config.yaml
router_noise: 0.05
init_std_router: 0.00679
qk_norm: false
init_std_o: 0.0102
learning_rate: 0.00642
weight_decay: 0.029
schedule: "wsd"
train_tokens: 820400000
Below are experts of layer 2 (counted from 0) of a mixture-of-experts language model. Rows are named router (the router's row for the expert), gate (a neuron's input weights, with its number), up (a neuron's input weights, with its number) and show model dimensions 0-191. Each number is 500 + 40 x the weight over its row's rms, rounded and kept within 0 to 999. Numbers have three digits each.
After each expert's rows: a language model's description of what the expert responds to. This comes from a sample of Wikipedia text that the model never trained on.

# expert 44
router:473540439502496564566486513504467502495529517508477552473516549476551507481514464496550534534554531472427485459465538536468426487511485490492475452513486521483518463494494505551473556489537516513475469511538507528547526509518508548487442481552635447490560507581515489522509470475449462543457518544462455543560564513465515497523480542438499509473494546443467463562433483497520488531446502525549513455505452447533490391396478510473510442469532507502509545510575540603477523470469541432517444449519510491474559504490398529511390520588516480526493431516500519505568442448455500468
gate0:496507468485489459338514518514518414540458520558499515497470500610460530541574480544501542481561450476437403561515535406512519504498537531476450506494558565430504462555502462528487482440493445500461477495503496517513518414478514498540469544488490400530557512503511478512480494495538509492517443523479480488533536517523504606542463468455461438497519538457530549497552491522466446467446526513491419420480511481461490494495504537508534569403457448557559504494426475517534546530485506505506559481540512458496493480469510506500511430567521535472491456472529527498516504494553544486
up0:477496473476573405569532485468520471470451529540474470477536524544451568582466453562502539460589454441444514542464546497526494524494527498497545468469461485516540504467452518431500525517511490508428562529505516484513517469409464397514476517500516548496478532479454557558504467526549537557547439536465559475393508554500512448441523539483528507506506549513508518517540499508531447498520433562468533571524493563462456483514563430514475520506536488419481563501543483538508564480470474514516447459524523480475536555440549541497491561550455531514531503479536511593485469524429468536
Time and life nouns. Common nouns ending a noun phrase, mostly about time or life, such as years, war, life, career, marriage, and U.S.

# expert 20
router:524498496531453516528438464526492519441520473522569512466499566427545478513504483409496558493531506487479481510520452504489487422462466506503524437489513535463470472586476485522491486531458471540443519513518469483410504453526546510538467549476539502487513523458483417498529425463469472604452446549535513522442542519414556447535526503441452472564569506488490495516438489555489494527489451451523589494505455508494412470431451543472437485498488499449433563508496544585530465540486479543475560478537502535441468559426456536504510457502466499472524521553537460542474490430526528570
gate1:503479500479546572538448556503511499528620618473436433482442496513503564488510479463565465572447448491475454398564493482523478551486509509474490414482458499483467506499421429507451488503501535520495531491489481485496454525374475440519544482523499471518431524559553494495500494510478516484511490409555466488450491538514437522504530524510521569494531525548555541510530473485479481495531439471505489505500545526511479542448521440442512528507499490478499527505441505555541467499548500492510492417527410432498457513578447490510467495555507458475482460498522620449503478489503545459
up1:514494506451454477495469480526545473485499504538474507507485504522445486529561493474522454459426488501496442523475549524512496468478492509548498442447556504541504491528517517486464532637530450466486485504483465567512505586482536591460513474460468445558494489553503550507568529598554496515477452423473526461535521493502487501514524475501515504431469542496571494485518434463547447567407560473510527492583420500466556527549422540494525561491478495498566452479470489530502574522443457493484537448528517442600493446548453520519457474552503471443449460474483488532406512484501444488
Sentence-ending periods. Periods ending a sentence in running prose, including those followed by a paragraph break or after a closing quote or parenthesis.

# expert 26
router:452462447538519540520472492492487482518490540426493496537622534428608479498573493479487520481528533480475513443526510503425466583471483575567491565529448549441522438502512470503486550444503513490562535607500540474444513448513514445509459474580484500467468435472527473443515512445532559489438552483507541445552504510485417496452449470490531546556555505474446458529476446524497460533458527542498474528451515540541454461482534448529479532516477522437444511491487555563545417479486508446447490490535488505532518521454469551502510495555475534535493500510535521460483503427445502548
gate1:457590468554570539556512531489525530490574540605434440525508461572452497518476509552508479525467407530491519538504507536522505542545541476528504468540540519458475475478535506489477547522514494507403493525528468465593437466509519520519461550466465534497451509450460488533498437520514488516445486533531464530512500531482542469554462426511408485474450465495512553502534516513536493531448575509486471479498503513515544468518493402479446405540441542457445485424487530514483463464456569476465490461551483478567541538577436484471570480412493481521545488544503473493532438495543471500
up1:510499473486524486497448466508435502449512530494479445434513510429517553510483510461436491434470465568589492517541445452513405516491559462480443482448527531555489495569532535544502443569440489526554567442519492504483451504550456465545497532542532442494534459502508489608433523533490491533548562530412458565466504481485489555467483518451521552490508404463552521505530487506518524500440549473506490480469500537475537500465519525462497579525513462477511523467545553480516533525478483509538518541465495493522474478462514512489492537464569398537472451454482457508456622557527580462
Taxonomy and chemistry codes. Pieces of scientific names, gene aliases, strain IDs, CAS numbers and SMILES in infoboxes, such as Stenophyl, Adephaga, ADH7, CC(.

# expert 10
router:506491502528466495516543528486459489434510492546455503422496500510466498490513491507586543544548422526491494554466486493451504547465402526539490460548421488484519493442518540486531451482520536545432513494444520451462505572492476491516543484540572459523502439487519420657497485470431429546564535548489455498556540479490497471489537463430504541449534516455538480439410525565475466534473513536537509539464528501553473527462455487479520494478492509540505509555521570552486485503512549466405516469541559488458556576462415464455476527503494532502485469503567553526533495459525520491
gate0:473467474522435528540542458534493487583528506512494429488463495476552443450537511495515523448443472502561499521499544607433522546430481513445524508490509520508505515489488559444512431507536498584483494496484491463469527438460569443499431503422507541430448473441478485508459494488468464493422525512462512442476491527536492559474475596530545463456450508450479474494483463575528529524448562495584472508502539503402418520533489554513507538493510550569502514466469428498506535495495529546488520434509487569561489446467485443508490547546524465489511487582503579475530463515540547450
up0:478580476463514487555542489504508525456555563469537588525531478464475529526551439473504545469420509407494464435434486437436461523484514457497466417466494477552449519492566468534553510534531543491466516573522445461432498482463470539568498497530530482476523488544490463486415576511480457519473515530389402514495475461489432568552489505480506509477447493481454479452544534521503492482527483504438497493540494473508475513479436494565490495516487440523487506509502425501538553449516472510478447457556489435593495572531528449464500464514446506534489452510556511426523445470527546524
Place and facility nouns. Nouns naming places or facilities after the or a name, such as city, station, village, site, School, located.

# expert 47
router:456493490552478483499532498510458470447483524503451488416510526479517510493503506580573495503527529525455528504494466576511432500471532535467430414548543459503535528512484510525474557457487555496473482528506530526459507475517498486542452529506593513496452534498507392593459451496436444593506460501505466520489522449516535531526491506505500532430467509435543499483386565542508477508527483508539520484446555538533465563476438533458533485479392513486425553511504552526491475526499551418437465432484562409431539489459486513551482445537427478536499467528476511468487472498545531499
gate0:508491502536578461508515492471518474557472452456565522501444461488515487526442570535461519474488532506505554543492510498490522563464491500584408533515530468552511492499521448536568563455537537456460425408457481538449441494448498484501449488516461554452506478523557443570458503508593525522411576489531506434481487420509483463525523538424509541546525497482584502526487546491479470523501482470473483510536561441450481517504462485491518457478449467409437462463530583433490539456475484462443465444577535579530515521508540522501510475519554493506512491432533520493482501441490468522
up0:586479467542444586523506508484520497515489441489525460456465415474476511569507559501498496474471487447465468534478468416515483517529525586542599467472501524505492543506441492502485516504448546499502456499501506573483479552525490551516540522497477507571548485561470445517509465448584510471475507504538598494473495529523478581586522590351435519473512465508530567449509555562458499485522493525419497498554543479462531492569494559518524500468467462465416510459489545488536453509507492500530456549533464488477479590476511488499491528515494469452528479478516536514512457518581509536
Work and media nouns. Nouns naming creative works, media or product types after the or a, such as film, Film Festival, book, song, aircraft, coins.